config.toml
num_hidden_layers = 8
hidden_size = 192
experts_per_token = 8
d_expert = 64
d_shared_expert = 0
hidden_act = "swiglu"
init_std_router = 0.0374
lr_router = 0.000705
vocab_size = 2048
norm = "layernorm"
tie_word_embeddings = false
learning_rate = 0.0073
max_seq_len = 512
dataset = "wikipedia_en"
Below are experts of layer 2 (counted from 0) of a mixture-of-experts language model. Rows are named gate (a neuron's input weights, with its number), up (a neuron's input weights, with its number) and show model dimensions 0-191. Each number is 128 + 24 x the weight over its row's rms, rounded and kept within 0 to 255. Numbers have three digits each.
Before each expert's rows: a language model's description of what the expert responds to. This comes from a sample of Wikipedia text that the model never trained on.

# expert 8
Of and short pieces. Mostly the preposition of after nouns like Commonwealth, War, One, plus than, for, from, and scattered mid-word letters like o, u, s.
gate1:126105170116134115111115137117143112158101107114138120127141079139139100167149121061116130131165105144107149109128116131108132171125181103112164124167147170114143131122128131133123130075147127164128142121103141154139138161161127098147138156135124122140126094128131107116143132117125142163132162091099119132112131132109131132138160069056161161149109181143122128133162106145148141133158105094111122148154128174128192124123135121114105148179108130123059119118109114128131099098098117133124142159147130095114125155118122138124140119147153115082033097153133104137128112135145137137
up1:150140167144100118158115165102123101142139150093127147149123065130164157149128115133160168105108130146143110102154155144113166122111102124106117152146104098128121120138144150168139112153102077126152135137113129153095138184124126090154144123120132099119183156169104139156074122127110117094111136119170175107140117166109138127140090152133084162132153146170130123148104125126136073155136154095133173119149105096130118091117128111137107176129154145156137087161093140157074162123137131116123126124158129145162124106126133132176162121136128134129149099108132161097152111110125109106
gate2:149171130124132150144147107152145157148122124090126118158143097107198167107168164109159111098102135074150164128129107120167155151146136171157158132115105158148138102124127109151129131092101088120136085116125145171124126167157085172121160184163085123107117107136112131146152113147134092136121140129175124116146140118128141117158123123164118157116089215118141129115090133136143137125119131113098130119112161110121147118136120128145123139097176138121111116123145091115097119162117126108168121145150099120112151126101143133094069156149144108153150144142146109121119139113138099138
up2:124126167122165185115125114141118098058103122170102118106139130119116104149125119138104120135123158096105089112091104101115146157107118126084164132137137132130183130178110137126129145120141120112119157110141113144144109102112112145148112141158087115097165117139123125138135133175135099152118083125147167112155128121145133130072112127079141096107147066094136156081109127117119100141158135125138106124149084126161159131118125090135103145124118143132145098126134112122117126172119102121128156122140100118154155119127081130150087090138169113159121094094124162140128058168144152137
gate3:149141114114129159116107135130114137088102144113145127130111117095113077137133125128095083146111162136124094071117106134146171132115144104138156150119132182110132138130138122137146165182127115147129117118104166188116109141137121178092124116113124120130141078115147081163108072139097143105110135143133090117121139117102169137118156133135134142132120094071170096130138103132162131160088102140151095158168152083099140146137126156120108103134131132143114097124149102128152144122141124143153080123139112137140158116107140134157193135183095174135130091122127121096123111086121125131
up3:056120103118165096116121123145095175127135148126108170159122134146093156091123120117142132103156128148091122154134112141163148106082130165135145104093114118105128169104143105125144162138131126102130117142108179164114099158115103132173147143119118143164143147111134141161159133115158126117128141101124122181156108130127145163122099080155154139162154105145113133139146144122137139117157120134166104106070128161165161114151144125122153137130146102127146089098104149083081153095114115128094115121138152085151138136111094133163121158108100097148132123174140168116131098164101146137
gate4:140128081168135122120097147129107169157128114147153110110129133148134137093133079116142141150174149143154127150128116102138142115125105149165167171155131106139113131083115136174130097094107132136180149130130183141097147156145093114147145116135091119119122115131165150158145157109120105135157094126148151122095081127154160145128140111145096075158104164082166110167125102137157103171144139103119118120123151157141157106133105150133139159107141109146123123127105143160143134103141120098122111170068158132162149138156117143122193156108111125122115115141160141107142110155120143073
up4:142126052169138107114096130138146203117108116145165139121131152130154157103116134094094116099130166154125139147125137084114099122124117148182118138123137163146115159154116145093137094116093154109154138099094166153118117111149162151095103097129135128142154127129111115097116095070152143116164131128122148106096155122085128108136116122152110121128167147120157126137129122171144154139145112140176080162135144115125107126171096116148112107093146164128149116104121172087126131093137119093108118141108125136109121148133147134135132120124108153114136130168109076114138156156097117068
gate5:147079147126139096133132138139151106102123165120118109142131152150105111170110141160072141112113137104103141085115144139097174128140160130162109125101113106118129119128133125142124093145104119160151177124122150143139106161127126128075119083131115099119088132133124129133118112138168167142100090134151141124071180091131163117112093106129146139130143165098127111148125102116126129213133102105128119158149118100116108102141140128108100129150155186110153122094144101081141166112063121096067122142115091145112123132125113121125151161156162124116125105134126134135111120098142163121
up5:116125180112081070108107137125116172145146155121097131130135145137180108102141101127125132145170136113172137126102131106135164138137117099107125152133125116131132126080138103107116085163147141158113114134116136098142155120098141137112127100117118147131090096144115122125099122115198134113092159122095120122092148150126108090131085079159094175160131157088148095119133118179115152162134161130096097131107131117123141142173135126133135116128130119179156105140121129130089090112147150130145137141111115122120154187111141148159122165153153150106140128128161133148133083096131108071
gate6:101136149139107098116139148112108152157096126135132063142121126134091132147134123146154132149134116115109129165137137101101105153112167139121117150122115132096188125144112135158144138097135149120101144159128161111191138119111125149152100176113074116096179108117131168093138155113092152174137103136142110125135148110146123141136128098108111119107136078134144091149120089139129126152132116103100159089075112147125128128120106142103097120137117139168114152134119162161113120134102094133107138115115116157129180126116153144133122099118131082162192142113140076141116065104156140165
up6:114124106153134123137101127146137130101121139133114077156110139125137167155141116132109153160139116095143141147112141129130112139123129116161124141130173119154127162121104129100123149055125133117134136195139177108114125190132155133148099182094131130131127113144150165140119118160121113142141121131104124183094125116185145132160169112100111091132124135091117111157129140123160145172141128167094135132068077146132167126098125108128107124130120109128124122133149131145177130115079181126087125104092140190160113157130101100114103118115103130136123117131133112133094090109175123140
gate7:087121147118115116091139118166118105129114117117127090156124134097136157122155113114113169125123126153120111096140108103167108144094178137142119105101156102147160117117151115134133146121164120144136116132128176143118121123121129127141099159111129128123052184090097166141109127138142110148137152124111142140133134171162110123126147108097081130152156156121188098143117116106178142095112116146098161153104141164100131128136101111119158162158116067110169125146106143071098137137125154149144142130140115144145131133091160111115136097137132095059119108128103091114140122142149123072
up7:084130103107136140114113116104117133078139097138157154136167131093110160126126122128136164128109111135119167134119125127140137114132151170111064084138144136142181106111156159124125120137123100123111131155104055141136110116141077117102153108138145104100080150139129130094129097101124060096109172132111082097114143092079105114100163142129146124136089077128119130110124111111119123123173105135120079141115145115130127106118103139127124138125130135138131160134153133135126136132078114139183149119098122133101125167136051139117118089115122145101116124155141155105161145166126117132
gate8:124095177150117130138118151196105134083137144149110139127111145110137098089097142152133123158123104091090108195098124090127096155118093114121150166110142115093127172111139148139117177094136120135135158146130097138107161099146152111126164092109134104114101144129144091130073117126159112136137132125111143103151135129151105139146122138151140116120133157062144117155106137133125111170109099136083135103121136139093154151088151113106101105056123127163129130139168172122096147171112138121140151143106093077139128137122121121144124098126152143168104153135107124126122131127141137158
up8:136100123139174122155141113146112151080102116123096145124095150142127123135130181163130156188126115080121129130109117129109086129155092111136140126144132170120070109166142120101096088150112076125107162115134140105093136157124144099124119115154116086139142114168105106124150129147147120127103121101158153088140153146089145097108120144187156097152114115100129140130112119127150116125141140093110133107099167104142088155106119124108159135075116163118073153164165138115143137151154138111117118122106092145143172138117161106137129108133145154155139134106080157135165168141142114119
gate9:127103188131129081082192145186123076178112102138144112139149108113138122099088125108124144120160100094128160121092122110116137101131149130151118114121164122124113137073092149131138128118117138156120128088153114095118149104129098132117162108078138113125092100102155129102161154154156090115127092105149172096119110124115157115140121150074117136179092138138149145099160100109112133134129103135165109130147142119133090109138118177131101126100095111120142119160121085110126124132141108101135108129101181119086117133121106129126118158148097128128101116098143108133101139134118088139
up9:091139174132138132063164141115155112135132045130111109143137122099127097118124166116101136104112161133098111163117132095139153124147166128102132129165148128124138131118120123151080088151164117134125111101139123145127089119146075142127121132102135123072101133122079130122151156149129096107089094113147131186089114157117130110110118120103119138135104119159133157105127116108085166148122130131154161107125138131123162119100148126089058166171150131156142147155169104089109113090120106148122137126128156177122112159110158119133136132155153133138112118142117150116124161153139103142
gate10:147138085164093091069107150098154097112069124104129117159128064153125139094135123151166153114109101107118151120113120156118156145143145158143108124124142123142137132097150134135110097155132151144144163108108156142122152146125129096109104127146155115159092126120120111108158133114107162117124146113124131143133125149115133112158094203147109116129160119155112131106149076113085199193150102136147097116142138119127177129118142114124119091097119119128118157120106122139130143124172091159141158164111128136121072139125119120174156149114093146121176153110115134149113112153115132123
up10:140121144114077156073122122113132124170156104086135162110102142122163130118108137132093090135135111157154144127094135146133129107140171144165123152121107178126134142144120136127130170127116150124108145141119104154135107145115093125157114131151143162065114171095137135178127126108157130148167169167166095149132147120111123182121110147116128128116142139084118172116094149130098121110134102130109198126136093159119115117118084135138128203114129113129120126117139165088136114144128172135133123103146082086101136130141098130127171128128090100161130119137124123133146155093125092142
gate11:131136147127128115142124110113070167156153086107095168121133111152121121115136098147141154130164118129092120105141083139172179133186153118106146121134133125150184156134129153094157150119094138119117120117140108186122122166114111157107116114100136118129048156108105133102157144142127131169121099149127075142133103115140130121173133136119163128128073094130137131164092163116170126151112134140151123119134152113094151094121127126123150164105132173091125154131136168144155120139132136112116136117136164154158110101114100143085174170096112146112108128103115166140112120136133120132
up11:147072133144096082124158153165119128114121134099137102148138148110184153119135131129084112119102142160110151114106156095149129131123138116156132095136105127149122125087097129137090129111115145123109114149173128102144150175127137117152115123088136135132125118114122156145157124135145124092165101123135178121147111142156146179126134128113123132107156171095156078082151098132122123172071144131095094130156110175149098111147116153095157142143152109125140091135066130117118089140164130119152115130133142124110089097144100125132104140105123081162173140116091135125136114081134104168
gate12:136145106117142150119129105137145165140134094092087179162097133110123134115124152114124171130097140144145109095140167127161157130142146098141165127132144089138154135098096129148129140135122146161146118120129133119134086114169125130120104129092146165092123149126128152084136098128145134163154134111158133170103171100123113144124111124111133140180151109078144136146107093114118108166085154113136145113098133151157132136158154095123136097130142130128149101091109070123125150131097161155156154143079136127156099170125178147122159134129092104140095079194156130140131140119076115139
up12:127174146142151176124149160102123125134146105120111167115107154113134093097107105165141106129135150107140127164129097126151128110108094129120130110121161135162113130154124128138091148132131125102125169124109167138166104165118109138107151096124129122139093139131141170113150123102095147135142113160125070133146153107146142068114091156149124159139114139147146116122132102159123155186132108149168088178169131186139133128115111125124109137095127112126122126160203138140110140126088156138113098137136118139090122139113085137110119136143093126059181082158117148131107134136094142133
gate13:162122070146113163137120123163111151124127120140095108117119134149103153140131105147125162120136111115186104109130138109149108126154145133146111146131141104106123103154173109148116059104127109150145148082122145170163114141115126155162102131112127107080112085167116106130132159110057116125170101099140123138189109137157127099131127125169081166056123145108107099144148125102130120167132113155090178116107153136104118114152138139134125153141129099150092088140097138149110138149127140131130098105150155136097166117124138158135145109124109134138120098096097125121155141126096116106
up13:118120072173095109165126155162142114120095083122122141104131088128137122110127145113151158126108161151157087111149096126143143136146133126148146140169112105152139166136116116130132128144123149157146126167135102094132100176154082117093121128135110139152133138118107075145125118130109159118126139150124169131136150129133153116137145112124129107170187071118129096111142128159100164110136116141130131094099126127122137128137084127150158126083126049146199127135112113111118119133156110150085105143129162083125106112167124166106151108134152081137068141124136148111124117115103144149
gate14:145143097139130108130128117107125143077150131140119094184138122121124151167131124112154146131090101104163139149141113122148102146108128148127104105094120138136140111152130129147142123110141142119119148146110185117141092117127134147128140151091116108152123178147123157137093107102149118145091149112132125124114177070138060152104109084144134178092120104093135105138105116097134119163143113146100165126130114151135147145130091123150129118156147153133156132142131150174073107177113131094125109098142064092163140122166083106133162140103163107145147081125119105134105132126123082160
up14:109132084168111118138118128140151141080086147120114111146118114124111196128141150130111125130142123153104165122140145095096156107146153121137098122129115133112107121139094112126098161165093119123157149138110123133109120151150103133098105134084125100101149136135101125122072127134159125111125128112141111149153081088124156145130113071150116147117153124176111120144138135175136146131114121157151146168121137080169152114096137144128115138085155159164138130137132125134191190132095124129128148157074116114133127176144140134103122172126167137117148072158127151155108089148140143079
gate15:089125084122122188157135110131173117118140123126139117149168120138125091147131121105141107159126124098104103111135116155137106129158148129151132110111134138119112146170102146115071095117139127117121144142109151164130122089117123140121121148130119098140110129124092152164135079105116156151117138154127128117094089165102158126115132068149075128129140126138140118144112108101109120052103106119119137103122147136086143106150151133097130130065100113170097152102138093159117159132127080131179145113154118132098165094124115075109128112110085118086125114169141174135150153141119114119
up15:122099151104124100113167116191119147144179146081173191118133090113122109171117137122119165146147106178157112102108139116128122092115126136136092115103120155135205143114116126139112097108099106145120142112106086143080129158141118133139111106156130117109131149135120099083144162098102143085110099118130108180121083128143166123115173133123145148094154143144096139136130114135110140149110136098149143137134102117095080110148111133168116116123129169135159125126135124148087120106142137079105135108145114158135132113175124130123106139118110110130140140110129147134129091124136118199
gate16:132147130134155147147095142142180114117130161155095122138153126112119120186140136111113099148161125116096128110121093161108137157111153097104130162149128184128118086120176131162128136141135131154115082123128138123107086069137141134136104148128141109097137125142114151148102145106091160140116102138137082123113145123120104149160132130125102092108157145142124100112160068121136144150090151124113126134141070158116154144169110106104136179121102072155139147127129100148148147124171088144127099163123150140118076101116112131139138143157143137097121154138165184111106134158122144173
up16:129131161088157125125149141159148096135159157178128157137130078120126105093133114151108131105174143124126119157087143085105149150162105112128100113132172116112125130115122088145163155138109142141131150127109187092128179113119144151124094132128157156111149155108137137113161115139093095100110092112098129152135118087135108127141121167174120114172166111160135159108100160141187136110156125121098100132113110135112105144114095137120097121176112117130111123108141122104114128140150124113097119168113137098121117106182115104095149139142112138077174115129108135156069131134092138133
gate17:123110023134057150153097118104159183157142121115095157133134110140110128088135099132101173124164120123107133102121131157170136167097139174154081138137174115126121149102108150111185125150117102110141162122118115144120124156113138111159120128134127113103165108126137118135109126138121155153122134089094127134154136129123123125143151139115150135083120115106110116142117153128128095049108117177132153124129133131123159128117113120145139124118108101128169144131100139121154095129094139112098133141116163131136138132132117123133161092098112111148112098110132119097134068103113099085
up17:148126144133159161122116135154156105159141105125143122097129127132140166117142105121095062073093121088107122137125132147141132108142096126127142117090086154140123147112104118117137115114171107127114104143144117113150126090151141140123127128171138166126144151137101127160096103115149113148115177127135093138116140114116146080166126139106152126131143102167084140131116095121113129150136144086158163132154145133127130119156128123160116136075144104084135135143148107103148167134145162149185167108117130115125106115154095096132103142173176104159118152132124188196125187136147147157
gate18:167124072124151128150108154127112123120152120067143146153128088113096121136118123111153148157090096128130139143140152149144123142132160118114110128108154140123154119146146151141118145105123100121143106146109145146123131122148100126091097115110171128149150121116119156145076144151172147128137135116126076140129138122135086125114163189102122088136128122119125157096103116153120146083124119154123150121171083091137129155162156142112130135121134098137131134090135110167126152152138080134131180110161100142119130134108167075144120169140097174173081135140150101124144132092061163163
up18:145131129152119145112157093105157128105120122148115110147129133128131157171089108129140137114124130097158085115162163129161099143114130119146076162150120125127156094123129159182173110108161137100131129145100126101087110104124134089112101121075151110130121153115157150134097181127130099119139149109096093151121098131099144115099155167121142097157156102154108091146144115146135139146130128148084136095117111164156139074170130170141142156132119131139169090139123122158137130151117151119142159128105145099120138176104150164172160101105107163154093152159130137117158116137114088097
gate19:104106136104139124154094157094109121156136092138112139102165119089121112106141176146076146100104134103126190132158133097111135079116149138125098120104135109105087143160135144157105147123127159108132169146116162130123119148103134170109154162111137125168106096106132102109146133131121123132129142124141149101142108150135152160098129116122125160115077150146128147127085102125110096122143136145151093122202170128134145121159156124113091087119120118065126108134107140097152122123155103131166122099080147123131131144120108146149096114184153167166141153131104180132110116144136138152
up19:134140077155108161108145120160144160120159119141153132120105167085120115114115090154129150146125109127129113101122115150123109159145133123123119100121169128146148089076125088089151122103146115160085119097111111117108122114183136161148106122162111115086140156120109156144124122092113164138136126138128089138113173067102138134121156139136122057151172096158111136129160160122111130178107134098120180107086117092144095141116134161149130099155151147133132117153120129125112149162107163165086126143157114113147115151167147111110118145154078134088114142152114105119137116122111127125
gate20:105130125090116088162119128115163172184128125138156126118090138104123135087127122098086138123162115085157112116128110130119124101132135128145105106108128125099131164157159145091144133112180139174137143116107152100106096111090141132109096193151139145144109125113121110144145125118184157124130162074119110104107140141148125116148107078150138145156141111164141120095135130124062107091165141122148073157145151102103126122121118152119134123103155142100128160117140146166148119092167094141111123124123137134107156147125137106148090104092155144155082162103103102128109150124136146100
up20:117123152102069175142135109105144100170127143105152151132140122139076125150107146137100115097130103128111127113109103103138109152116123118112142121139132126124154134098146125150157165109099184118153158160160103132121107132110124101112136153081120155133130117107156131101106131121165117134129081137131058105102095113093082113147163133129101134126169170156140117136134128155175154064137129109140143157140118108118150114123129119140136128126079148103164094137167121115093080111103134138135128168142108159176139127145115085114102131152152124095118141138088171106149118146076156115
gate21:156131087140115126131097141089120098147155139134122117141133106081152125106099104156114106116119089098127130093121112151160146163143135118166136076124178106138149116114122108103116125119117111121123109104130132143162137083113143127119143141074133170127156110080154140144097122103112157129136114125121173127095178141119148113092137139191112141126118126162130139147110083155108124145121134103100105096113178118176129127166148150122113153127158058152130107112108137118117162093186104173165163132095145102127143160116096105118139113105151126137169125109144078119131146137122155145
up21:077104156124143108102132146136096144082148083131168154161116114124083153141121136115108104142099147103147112108108137142096096121127113151135129137090101157111125114131111149124129175097146140140132142183114116126089158154138133123131142138129144091119145152161124160144146158128150096113131155134139132126151078137137107140179153143116083125150149087147091128120148158132150143150161123116109170202153108103113142148150146123141145157186117136108143101125119151124186118141124136145136091111135133133115102116170125098118116117177137143098114120087107170159144086079152124165
gate22:087140176139125137150126131155162144142127151130156131167159167140116104144102122113099128121158171098101096094136119130120089169165144131152145151116193152148162146100133084144123120167166165146139114112087100118147100139140130152138143108141109141100156177123131126118153113157115103122117139116103167126126111133119151099128120129160140081123191121091183144130131132090162117139099150110148198136108133143133151117133121160126152130137125124118141141093136119119153153097103111139132118131138088088149165112098106134122169116145131132086159136149168167162120188124118127120
up22:132154123137100167116118113156117145127159108148145146128131178089106084168159139169107120079137130178124137154136146116094178157131133137124123115110130149122145097097168131118106118120059094139146103151151156118134144110140119134122117126081144113135147124139153133124121141153108107117135147154123135109125131105127134118097168091118120147105087105137095096173106112140131163084135125139115141113124092150150145113127186094148148146161131094162112124150112079115117111079122135161104112100154120162135161106090173126095119168107158086167103078108118160147118118130106109141
gate23:117141130126119114126145108087114123124147111121136175095143126171141146081131160130137100122125097149156089086103115148151128118120133119121133146090132160087093115108113141135122101139111123134111130120119140118183091132101093131086148165079136124099143111143095138088121135161067132121137137134145077084129194126123094133128126129083143111132150097145156155102130133115131099157145105102134090118170138113156147132121101145118162114135116089120139084125145151139153156139123099160102132142133139084166120144128174128142090112119142083154130138068138072131134134134172081125
up23:124116181113157075114100114160109094132100134134099139147146113151103123131144122131154168152120155128147099146149133127155147112139145139155123095123140106116137126123147077171124158088078126117111130109116130126102144145153094155171152197097116143103101116129127153137149144124151115068107148124092138099197088105186189113123116111141144150150143106114095132138107136117141117081103138092130106123170151148119078094137146137118108108148107145139101152100129158153117156109136100154091157136163133158152146131118100154100141158128101140135108140155132130131124105153103135137
gate24:129077170140163179129159108117123173120103137151111152128151132110111121167152139117132092121116142155155137091136120159109132144107117097140100131131116154140120122081153101136165133115092146147125120114129133139120113126072142124137146141118123107077129087118134123184136108086099107141116146138174085147159158135107131127134114127121159167089145149115142132121127184108111121111115098107139094106132145098113119117122114151133127133095131159111112150134143152170112113136064120100127114149111177115112083146101076061138166115091129108123106141149151169139119167126111186126
up24:096070158133153162124152109127130125146126159088100128078140148123185147145127111111127139113120107108116111098112136088134122103115173123110106082131169164120140140143097125141195157153137137162095115151139155097107119177157115121105099168087126101111123093130095109118153131092125145120144124145123111156167127167110125117108120141100156126114123085147193138105137119129147140083114125119134120176175116143149130158105124132151183141106142082159118162109144085143128114141126124116170144137158134100128110121121132126163152104147101150155108150168119086132149128138143120140
gate25:120123122154150132122148140131125122130120146121095142086136138136113103112167122108103106159106180114097154155128129163138131165090142103101160105089147152137105156097115109110113108110102096146116138105126137136120168102097138128127120124121117110131151137136114148111110109120106140164124121107119117123105145169107146157109099153164131091135201118142160150137089132169110172156091136145116101072152161095135110136145142142156132166144128116146156140124144137147111108095094091101121137128139173087108092153122133140123173140123096078112149118134126137105120194201114177102
up25:121130123123097108155192133115121173121126184144112144166145130096132119110129119102151106163115112146179113154127096107126129112127133137151131076163131146103142123121130122083130145089117169097118140067159124111143066155126127140136138177109164123121140149092129110159171093159128156087138119104133113143109145139120138122130146118179137145140134123150134185123156098095149101157137133073097122105136103171083136118099102145159108121133122136093153137095133169145123153140101078131144111133112156113162138096122114144142083137106109134116114099098150146104111116141128129158
gate26:127127134081147127132138109128117135134104133115153075132133121169122100161155169179139091138148129159167136134157142129124167156152151143097154159139141134156112128108144143131118106053145160135109151164127162121135128102116127145139121116128114140162081142114170138116128178091128126107158092120144111116135128142068112121099122097147079153117123160107100104172149168125144166119138150151165160125156126158128136133121118123108111113105186135131124170149107127163153142083137144162104184138152115175125138112109081111146093147137112123117136158165165129148139124109122140151
up26:078141108163124109123095144157098121117142154148140137141156137079118101172123112086089157139125141118141181153127135105148158152148159141135116141120141181132132131134124092085122137133172092086104111165151139143104096148126081136116110140126172130137160164148114156141083167105084101102100151119129152111133180146162144138164132126130131155071120137133157108150116158138108121129112103132105118103141135121099132133157145150159098120166112201091098123144114154123103183071137145101132107133134138142127112103117131107105159115108157106114142104118127123110105121140133112134
gate27:124085132153161120108084137157141133164148115123120102133111114111131089172124168135156117158175162103100155133147116140134126113137131139107115112171129152151080136114160118093125130148131146128117160118112108148125139129110056197113109133125136183146129126146090115145156078121089118113115149092154080113126098143104173169106178132151117148117154116156113151113109072125096106115103149092126123130155128146128140155147112134113126104159135093126118130129171108162153101086136113145121109128163108111114143157162149122142093148152129142173133116137083157144099126100112120119
up27:135136135104124125144121116058171116083080085143134089147143103120128119115086128120167148131144108135131192190144160132148133142110132152152115152153111133133139113129115158129169106137120154186132075153169139145127115109118105132136113117118157131078137094144110111104163153127134154129122109141128158122108121134147168072147128151112131107120092147097155135139121106141126137142151138151090098124117167114133097103097133133121132160103117065116084150094110158146109110069163122153141136136124116152105118113100165153126121158089108112145122116105151142116120175120115133095
gate28:148168110145158143153140135115143127091142112125131163182114130136111097146142105131134159134138103129126129073157116131126102126121144150099137182103155163132118111096160126131162160152127141100129120107147142109128145144121130159150107109148133140105096086126110144121124131078120151123105059098120114134152100093143146181109105159135176109131096113096139153153149110133147144087123179141137124106104138127202119178114102133119145132178112105168095118127107131150105146130102121155152150110135186117098119109148111166146159178132131147149157086134148114149142134107099154120
up28:095147114108109132079161130142155140098097114161116157125134096128119115146101131125156105103111135137107107097136036141150112123138176131111133160111147163143101116143129115098135118139145127153122094065149128129134123114141140157143118137137152091076142106121132119148130151144086171156138107140089128128119092121115063137109138169114107114127099110103118153130109117142120166105115142155157091118097170150166119181114131101109121130108116092118089111122108170113105087087125132101151140069097092125129143143103137159117119113127136132128144120133142079160121126128074123118
gate29:109112152154161128126190131125122159166091115122111076109128070118092088159098130135149136139130136091144098129145127118119093151096124108164107141170140149142147103124154098144155125145105130124117162125127129159132121127092106164143138165141132165111145127146077209112145108148076141070136119112088124108106122142150175159152124149141135156113133109119157156127124113124147126098165141096155096127108140117129139138135118116142126117144139129155128111099109190150104140136118148117093120131104153131139140092149129123084144122127148140150164122060155153176136100128116103125
up29:106132131141177110135157123110135161166099111135125138152125110150140127104115105084143116138122144117118121130152132103118079113116118108128105140160165143140166109109117135102105100130126125119126104112128146145145129168114123114136142121104154136125140146088093154108107146142081110086116137102115108173121131149132122104148068167132141153142130111186153137101086111142114129110151121148162101110095127080127138137136104086140129115134128111109115144176129177164154128079121164172093144112132112075137123110181144138110087142104098091154194145074161133153097089113142134108
gate30:111141160145174138136101136123138149118109110171098103118117109134148103162126105154135092111163103154082196122124096134125128111131160101142143145124169136133117138134126086107136123087122117124123153203147136152156161161127119132152132108131141133122095139086157145141142123134111158133089138124113143125124159108168137111129117130150144105108155121126156169134114123106144118175139115100073129142148141111133103141150099112085124159112120085148170144122149143189139140121164104135140129142137170023156136154153154127137098113094157111126157101134137116136108162138138140141
up30:111120160154104150161115153101162104128134132159128126122127106085095123128152126137156110112101118092107155155112131129173140114133123143165142178132127106121143164093118140118103133141134185154124123171163112133088143128139111124161123131141114145093110149093145148156149163144114104125159105140117109152101123118177132142120137136108131148118095169123135111146153108103160097079132130127102151173148143121133171135125143105125131113116104037116147135135189148121102130159139097151119070152115157054138142111166146172081109126095110120143143152110158135123135132126110120126
gate31:110140108155179126149140138103157153132109105143118130144150112132123124132143085123141114145198099117127075162130131118105106145155153150152158131160129127151126110124115107143109149158149139147125078113110135115180098095105125161101148129086114131110105114107133100078112147143111136111123091130152130130112109131140122177133113178130126125141132154088106123118108119136103123122161148122111099086092141130153120152122110080141148085096097137137093136147154067115130125051170110131132155122097146159121144094116148099133050141153134125138150115141123128107174138170134115112
up31:095089131121105145121098144168136108101146107147103164153149144124146139141123124150138159162121132081116141094138152133125093132150136120112104114131132099158106136162117133120098116142087122110140133135108122105120165106161183110129121154112114129118110113093121128159099087120127085125119160128106145143158115138109175147163125115122125105126142151129135066129111104123123097172099125136112117088127113157114097126083109095121101137134106179150122121134153087136166166099157108112097127146120049154092087140131093115132132150131132160148058118161115182104133158121104159100
gate32:147144121127119127126160099138125092177136111145120128128081144149096164141114155128085150181100121079132134103104097097075105131130125141104166143106129166139099111160142127146071161116147139123104109112079161129160112161136101141124121121174144125086104062125106123147110151125064134119104143128131173125124142124142132072151131131142135075109146139090094132165136106119056133134141162103102147135127147160114089134118124091145151116152152135113117111148119146118110122160103144112124132136141173101141114145135118163117117157123131113118113184114143107138112137145122099134
up32:114189153118173147135122126129136124139122144148133087148098157134131185091131128143141060139104130091129109152124138163136128150123133122150139126137117124135138062124140133123133161143135137107107116077102092171159137108096134142139132123124126127140131146108164144104163115171138122062135138157111121132139161106122090152123104097099099196117094166123124088098135151118135106165110142102140074135131149111166129116095131130093169141143126147101086116114178097141136094129170103146131137125174164094126131134124139115085132125155147140131138157158121096102130112126091140125
gate33:105116149099099153143124141167112062149107077153106102123142140165116143135113127128109131143153139121126097119145107122142139136127105093146071151167150101122188138135105141127110161133177148123141117157124144119109118096139116130133146119112124109127184130079100105128173140119136148089118137131136130167117140145124112132121098149124147091149121150065122140072114127116094123130114201111105145118133142133136156141139099145077126106133143121100153082141132129113119096141201142096126090123164150131096126164138143138139111150103155124128178109172110096089141124107132146132
up33:143108111134143133108147111149110169136113139144149121129099144079123126089100129107125121151107144094121104104092146148141123139085133138130081102104126173099135141129118109112112108159141172106120113104107094136139122107100155087157119121179121138103067116091124134158143113121132138134125147133145138130148175100122122122127105162138134145119103164108126149130125147136146149059149116078118092132145132172090106124115099121109129125115154057119122134097134157099200120151114088158155127116117104123127074128140159154137175121105124121125150171148123154091108113174145117170
gate34:133136136138164134104104131093135113139143119158097134129124087115103141064139155134119115127134175123124118120147153128144132167134103128121119130145116083127100111074146158172131137136085121102130173128111102163106149125154143140149161180094101123121158151153123181118125109126093109126106104127134093120115129148126140103089088121134146117123151151103158114082144116175136113128128117090110121080161181116109078109128128158137118113134111132137153138116159072130213149122091143136115111095119123142152155092109095133114076135130096118144108102090118152145129113101156131123
up34:162127157130113123100127152130132144141077160148144123077133186113101144074153145106076117135108136130115116154128141127113142087170151114125127136147099122092135093128158110161158126148081146131135133120125113127094131163107113150119154112084111108112137085163143151201118143116156147134155083135113123142095178100126150108103085156135118149105110172120153144126126100138142083133117145114163150118133124162134116123099113122128140102151121102153134124143113125105098128160091120165105118089095107119133096106126109122143142171157102115104100107081066104092123139113115137131
gate35:141145092134071140153081157173108097103150130126104151123139134144138101142149128157104163162141129118118129156138132161099091138127143106110108154145174099126106116162134112155136133117135133150111120128116124126135111165106140140160154141120134132139161095109160168155164132126110103094145139139131144118093144094156168147125119115141147149110068117112141105131141150137106139177083108140136089104162105096141125148142139119133146070122129176165126140133128103140185100158092188106136140068122106168129130147139073159145122118131119089122154120151121158129126146094141114178
up35:132124131141073073157147137124118141107148149149158160104113152117141097115129134113114113099156085134144108142118112133108108150124124150158166129147109110103128101142127118131132123135127129164147073144133135133121154134115184136132120128148134119145151137144135132098120130159087105095133105124138155177112189076159143139116105123114140116129120128122185134129128151122124110092130127113115080137116082073146152120092137129101159219114089128150127135133111089128143083176168138145113123128135136123162163131135143146133071137108149134211106129143146164108123147124153135134
gate36:132130193152130117150175117168125103128147103127114153134129109126132118083112127137155097139171108143119096145149089165128178149140129092109137153132142151115208146118139143124106122115121114166115124100142163167164132172116130127124170103107161163094156099173145136154164130114124179109098141130104144127128159097138143121132101145176086134098092128116110102152108089108126140100127126134104177092150122131121149135125118115141146159112130104142128128172138138128082122128165116111135125149113120145170134139147095108139094091131130154119134110079166145104115087152143141166
up36:112113112130105101115137110089168148129149120119127115071109176119123126101155109126119074083109162105127086147108132116140099100131144150163136133127102134151128115090116113135144114159128137156130104172101062090110126157153136127106131135126135142134126119122141141105127098121105154090145140123120094191177099121118122159089165135092136119157174125132134147092152143145136105162122121110161129126113132132150097125121158129154131069107143131103174115153222146110108111149132147130111148095149130120133103110148124164124089133108111109154186143123132095139113102133104125141